Experts of a small language model.
Experts: 128 experts in each of 8 layers, 112 squared ReLU neurons an expert, 6 picks a token.
Training: a variant of SOAP for the experts, 484M tokens.
Below are experts of layer 5 (counted from 0) of a mixture-of-experts language model. Rows are named router (the router's row for the expert) and show model dimensions 0-191. Each number is 200 + 20 x the weight over its row's rms, rounded and kept within 0 to 999.
After each expert's rows: "mostly gets" lists some tokens that are sent to it at least half of the time. This comes from a sample of Wikipedia text that the model never trained on.

# expert 20
router,184,212,185,189,208,206,210,212,210,189,229,179,209,193,177,205,171,211,202,199,219,199,203,232,179,191,221,165,193,200,200,227,206,178,156,194,184,187,200,221,190,169,216,190,231,175,195,150,212,177,202,175,220,187,208,195,181,197,207,174,196,226,205,204,191,221,210,189,225,196,177,193,160,203,213,206,188,183,213,175,171,225,205,228,229,219,206,215,204,216,183,166,204,172,184,138,186,232,228,178,221,171,224,194,200,188,193,188,204,241,185,177,219,192,222,219,212,192,211,183,214,220,226,208,202,187,242,188,205,187,166,218,185,190,210,200,198,213,175,164,169,199,209,173,218,205,203,196,214,223,214,188,211,191,224,247,213,216,215,171,198,212,183,202,203,217,219,218,213,237,199,224,238,185,196,185,137,194,223,182,218,201,200,220,219,193,175,177,182,222,158,168
mostly gets: " its", " a", " an", " Its", " $", " has"

# expert 84
router,234,193,193,167,194,219,200,214,199,234,209,194,216,211,174,227,155,207,199,248,206,213,149,208,213,203,180,185,200,208,178,214,213,153,169,209,192,206,213,196,216,203,196,196,231,199,215,172,239,175,201,181,204,185,222,204,190,183,188,218,187,239,172,215,188,238,211,194,194,195,195,234,186,200,199,229,215,196,224,174,212,191,209,215,207,198,190,201,205,194,173,180,201,195,184,149,189,233,191,166,222,172,230,221,219,187,184,172,189,186,190,213,158,196,181,203,233,159,175,206,190,192,228,194,235,207,221,173,213,189,184,185,191,214,228,195,193,176,160,225,171,186,194,167,241,183,208,191,184,211,185,191,203,191,205,198,180,195,207,195,198,230,159,217,173,240,205,210,218,215,198,201,208,204,182,157,168,174,220,188,203,202,195,210,233,217,195,210,215,189,195,199
mostly gets: "194", "193", "400", "iple"

# expert 100
router,231,198,208,213,216,185,184,188,210,176,176,204,213,209,233,191,221,209,210,222,184,204,197,191,240,199,215,195,215,171,228,187,174,206,200,181,191,188,233,167,174,211,188,195,194,239,250,217,205,224,190,235,205,200,183,186,221,195,172,197,200,168,203,197,204,179,174,194,191,210,230,186,205,223,180,190,184,189,194,190,192,220,214,197,190,234,222,179,171,180,207,197,151,236,224,207,182,184,215,216,224,211,200,213,227,230,230,209,158,183,232,206,199,194,182,175,182,188,175,208,217,204,197,226,206,202,216,206,183,182,180,200,182,219,196,196,210,196,224,247,206,169,163,226,174,197,225,230,176,217,200,223,211,196,204,200,192,191,193,232,193,224,230,188,240,169,197,200,193,153,207,169,194,239,198,211,197,232,221,198,177,173,220,199,189,181,203,214,215,191,249,235
mostly gets: "ić", "ador", "ishop", "ón", "itar", "án"

# expert 69
router,180,220,191,167,164,227,247,247,196,207,202,203,209,220,170,231,176,178,223,201,224,227,210,222,192,213,194,189,205,187,226,218,213,172,164,199,203,187,198,208,180,234,206,202,225,202,219,197,195,186,199,215,191,225,216,200,203,183,229,233,202,213,173,204,220,230,192,158,182,215,184,197,169,182,212,188,192,233,203,195,190,217,202,174,208,195,198,191,168,205,204,168,185,179,168,204,219,184,216,173,200,196,224,207,169,189,209,202,221,178,231,229,188,203,226,225,188,192,191,230,217,191,193,195,212,196,228,196,225,207,179,219,176,176,184,227,188,192,191,176,177,185,173,206,213,195,193,240,170,197,203,198,181,220,209,220,219,218,210,170,202,209,179,171,188,226,256,211,215,215,210,181,219,175,181,212,166,232,205,203,213,238,186,199,164,183,159,190,234,220,183,222
mostly gets: " On", "In", " No", " Con", " As", " All"

# expert 75
router,194,197,229,180,172,203,235,223,191,211,239,200,219,206,250,234,165,191,207,215,177,190,224,258,218,177,170,212,195,205,227,188,216,218,219,186,201,197,188,225,180,213,217,174,200,201,223,210,182,166,198,201,188,205,205,214,238,177,237,204,188,194,211,185,202,163,211,201,203,228,209,181,175,238,217,207,206,209,209,196,221,233,202,192,207,183,216,175,182,164,218,193,185,193,175,187,205,178,178,233,220,197,184,220,179,228,206,213,215,199,221,222,154,213,189,208,173,183,182,216,226,172,168,204,178,226,220,224,195,171,219,178,167,183,182,185,182,169,198,166,211,198,206,202,173,177,215,210,231,209,189,209,192,196,184,178,212,231,170,201,228,174,192,214,200,229,227,181,195,214,223,193,180,230,173,199,203,219,187,205,184,215,206,211,155,186,200,190,206,204,176,205
mostly gets: " Br", " Col", " Pr", " Cro", " pr", " Vol"

# expert 9
router,211,196,185,176,217,185,194,224,244,183,178,191,195,197,230,204,191,207,181,188,210,194,210,181,187,230,205,221,197,201,206,173,178,183,212,200,202,220,246,168,176,193,207,188,196,226,201,211,181,221,177,185,158,203,239,202,213,192,225,198,188,204,161,195,192,249,198,206,178,168,193,191,243,211,158,229,194,189,245,183,185,209,169,196,214,228,209,212,192,191,203,209,224,211,243,221,162,205,234,182,173,227,210,171,183,193,239,207,153,189,199,194,203,223,220,200,246,222,203,202,188,211,200,187,212,193,190,208,200,186,204,183,210,214,227,221,185,182,178,224,210,169,204,204,214,196,208,175,171,220,183,173,184,193,208,168,169,183,202,202,203,195,208,206,230,151,180,181,174,196,184,208,214,245,194,195,195,198,204,217,191,164,197,208,227,157,198,212,191,184,200,193
mostly gets: "idae", " Species", " species", "acter", " character", " data"

# expert 105
router,217,205,228,194,188,184,185,198,215,214,218,189,189,220,173,185,197,193,196,195,180,200,186,220,224,165,181,204,216,192,182,201,212,179,178,203,141,222,208,207,233,186,199,190,193,195,206,181,214,187,195,177,204,206,191,204,203,223,176,184,166,222,189,189,187,203,220,173,187,231,174,211,173,179,228,218,195,190,218,198,225,183,169,229,212,220,207,204,193,216,216,213,181,190,183,177,188,237,181,163,226,214,219,198,190,197,180,191,209,186,196,200,192,193,213,244,228,171,208,156,186,206,236,218,225,234,229,154,223,186,137,201,172,207,221,180,223,185,200,228,203,202,191,202,226,187,222,219,187,154,198,178,209,232,200,181,192,205,181,254,190,210,191,192,189,201,198,207,225,240,216,202,208,202,218,189,155,193,241,183,195,203,178,193,228,215,188,192,238,216,196,207
mostly gets: "000", " century", "500", " million", "07", "400"

# expert 71
router,188,217,196,200,198,193,187,191,199,177,199,175,174,227,161,227,167,196,191,217,187,217,173,224,190,200,198,184,222,203,188,239,200,191,179,167,171,195,203,199,241,160,193,197,199,186,187,157,196,216,164,214,223,205,218,218,163,192,220,231,165,225,195,207,218,172,214,221,202,210,193,199,166,179,213,214,186,181,189,191,191,211,228,207,177,214,197,211,192,222,223,167,205,212,212,160,192,203,195,192,216,208,223,189,180,186,184,202,183,205,183,196,185,180,205,220,185,206,208,184,196,188,191,224,238,237,216,181,211,239,172,188,214,217,191,171,177,225,199,158,179,199,205,228,228,203,205,205,187,189,231,198,201,176,186,238,187,193,223,155,193,216,176,191,184,195,223,225,189,242,231,202,220,172,179,234,191,218,241,173,211,234,202,189,220,187,166,198,178,224,208,176
mostly gets: "The", " During", "On", "During", " The", "At"

# expert 79
router,163,231,192,172,200,213,215,212,204,216,183,199,164,214,151,208,194,207,193,179,161,203,184,194,218,209,187,191,207,204,189,226,197,205,209,180,222,186,209,221,191,203,166,218,226,170,207,155,168,226,179,219,251,228,192,204,193,206,212,202,197,209,223,200,228,211,236,186,182,222,169,170,203,225,212,176,185,196,161,164,217,221,191,176,182,198,202,200,183,175,204,199,180,191,194,222,192,188,261,210,213,262,204,189,191,198,179,197,184,216,159,200,213,191,221,203,163,209,207,193,202,207,168,192,198,208,190,204,197,220,188,196,213,202,211,175,179,170,226,208,207,212,231,202,185,172,178,188,222,213,211,243,201,181,178,243,185,208,205,154,187,227,197,185,202,206,230,197,167,186,201,203,187,164,202,208,222,177,203,219,205,216,192,200,231,220,225,201,201,219,212,197
mostly gets: " Succeeded", " Preceded", " president", " Minister", " member", " President"

# expert 24
router,163,221,192,172,164,181,223,202,168,231,217,198,211,229,207,199,190,203,218,208,209,178,235,224,227,237,178,193,174,198,207,177,182,231,222,213,192,173,198,242,176,194,213,204,184,196,165,193,223,168,229,196,214,183,216,213,212,205,200,204,217,238,211,210,190,217,212,217,187,243,193,199,196,214,215,181,207,200,204,195,234,204,189,157,207,206,197,215,179,199,216,235,179,158,189,213,174,211,197,219,162,214,203,183,171,192,220,196,191,189,219,183,222,205,230,229,178,226,197,219,210,176,178,200,203,179,199,209,215,218,205,199,171,173,220,192,197,220,214,157,211,192,232,171,161,197,233,202,234,164,193,204,207,194,226,194,217,189,158,208,200,160,169,209,200,210,206,183,226,192,196,198,194,203,179,212,184,212,186,225,217,214,231,193,170,211,182,179,240,232,199,218
mostly gets: " Hol", " fe", " char", " bur", " real", " belie"

# expert 90
router,226,203,185,213,182,203,218,197,178,236,173,195,241,212,184,216,198,174,189,207,214,212,198,190,236,181,199,218,194,202,204,179,189,177,182,186,162,194,207,195,206,223,213,187,232,203,234,171,237,188,200,195,160,181,193,178,205,204,230,184,184,213,190,209,210,197,202,202,189,220,213,215,153,195,198,228,186,176,217,198,214,209,207,224,193,232,175,195,227,182,198,212,183,186,184,166,213,249,191,186,206,191,217,199,185,210,177,181,212,196,216,178,207,194,194,208,209,160,175,204,186,181,205,205,233,191,238,199,213,186,182,228,175,223,193,183,189,211,212,224,223,218,184,218,206,180,204,202,184,193,235,217,194,209,197,192,190,188,215,255,208,224,176,228,206,262,200,237,201,228,206,197,227,181,209,176,150,205,213,236,200,189,172,237,218,252,189,223,216,188,182,189
mostly gets: " these", " them", " him", " July", " October", " September"

# expert 46
router,223,218,202,187,223,205,201,220,231,205,191,160,206,197,157,198,189,222,195,201,201,209,181,225,175,181,183,173,168,203,198,226,192,177,164,216,205,235,210,210,217,206,191,167,211,192,188,186,170,231,199,190,231,172,250,209,205,193,209,187,237,183,202,201,203,231,214,198,160,179,177,209,190,199,198,212,166,236,197,209,176,205,249,222,216,159,208,218,258,188,185,217,227,211,175,183,214,208,230,170,212,207,216,151,169,176,177,197,181,208,188,186,181,214,230,215,201,182,199,208,171,221,221,208,212,189,191,187,205,213,191,201,215,178,220,197,180,205,199,212,210,181,201,173,231,189,191,181,173,217,185,182,204,207,190,193,184,215,241,186,206,241,184,205,219,200,193,218,164,220,171,182,211,180,206,187,186,216,193,189,236,226,213,221,234,198,203,214,215,202,172,209
mostly gets: " using", " include", "duce", "=", " includes", " Some"

# expert 3
router,237,189,179,195,182,198,212,196,183,197,196,214,234,239,174,237,185,202,194,217,175,265,206,188,196,191,219,173,175,222,205,203,181,175,184,186,211,199,199,164,199,208,200,218,258,221,180,176,201,207,173,192,214,189,167,217,188,184,215,212,185,194,187,215,228,204,183,195,185,209,184,201,175,175,166,203,216,204,233,213,196,222,190,203,212,229,239,199,194,222,189,187,191,211,193,173,208,233,185,195,231,188,184,173,205,174,186,177,207,225,180,180,218,181,201,226,204,175,185,188,212,178,211,203,226,203,235,188,214,235,196,179,198,213,195,199,185,167,193,225,170,235,203,189,200,194,174,167,169,209,216,205,192,186,204,216,197,220,174,221,171,226,184,206,212,223,179,220,202,211,234,194,210,203,206,207,152,199,235,188,198,195,198,194,228,209,150,246,226,200,170,202
mostly gets: " along", " there", " them", " together", " it", " result"

# expert 8
router,210,175,208,177,180,192,211,197,194,208,211,220,204,240,197,211,214,188,199,226,214,202,172,197,236,138,196,201,217,202,206,213,190,173,153,175,168,216,225,178,204,219,208,182,191,193,242,185,237,166,206,187,209,187,184,173,169,210,201,182,180,210,165,215,173,187,190,201,177,231,209,211,227,180,207,228,219,187,207,178,211,220,226,214,157,190,170,186,193,170,213,187,213,195,194,185,210,219,181,162,236,160,234,202,215,197,208,200,210,199,192,228,192,218,213,183,210,163,159,171,179,215,226,232,200,208,213,198,190,183,190,199,202,214,171,176,168,184,179,199,195,210,172,203,230,218,215,220,156,179,206,216,205,220,199,209,174,238,175,208,203,206,202,191,193,223,187,202,207,209,204,221,201,201,210,181,202,201,226,197,197,206,183,237,185,234,181,204,216,196,219,249
mostly gets: "/a", " ×", "03", "400", "0", "00"

# expert 41
router,181,197,206,207,199,225,231,200,162,160,220,207,183,222,251,203,209,200,189,215,207,203,212,206,177,202,184,209,224,192,203,204,198,197,161,200,214,163,184,215,221,201,213,224,196,174,203,214,178,201,191,201,190,187,184,217,199,187,214,227,191,200,170,182,197,169,163,165,206,183,217,238,173,178,201,154,226,182,200,225,206,200,228,169,182,189,217,179,199,193,206,165,235,219,183,217,180,193,213,212,220,214,190,192,191,173,215,210,212,199,185,228,174,225,208,188,215,187,208,228,205,159,171,227,208,202,205,196,201,217,223,196,194,176,183,193,202,198,209,158,163,192,199,184,187,203,173,202,193,172,197,248,197,216,196,203,236,177,186,177,195,207,237,221,138,226,196,215,171,225,180,206,201,188,186,201,241,203,207,215,213,239,191,208,169,172,163,176,193,214,186,186
mostly gets: " Ed", " Sup", " Super", " Pro", " Ex", " ed"

# expert 31
router,196,214,185,197,178,209,202,199,217,180,171,170,165,240,160,214,178,232,227,181,161,214,180,208,182,198,231,187,209,210,186,215,192,217,200,216,220,222,215,218,195,239,176,224,190,165,213,183,180,188,180,215,207,212,183,228,215,182,178,195,191,218,228,200,201,208,209,181,190,212,194,207,205,173,217,208,231,197,175,184,210,212,201,179,182,172,178,241,204,157,204,178,211,202,193,196,229,200,217,209,190,243,228,185,181,177,198,198,230,192,178,213,181,229,218,211,160,187,173,180,191,183,210,239,214,209,187,193,227,230,200,176,201,205,165,159,165,184,194,204,230,195,195,170,205,201,193,185,192,216,215,236,215,183,219,205,180,214,189,201,190,193,198,211,215,199,215,236,217,176,255,165,182,157,203,205,194,209,198,212,187,236,198,196,201,227,177,168,237,202,203,205
mostly gets: " his", " her", " guitar", " young", " daughter", " wife"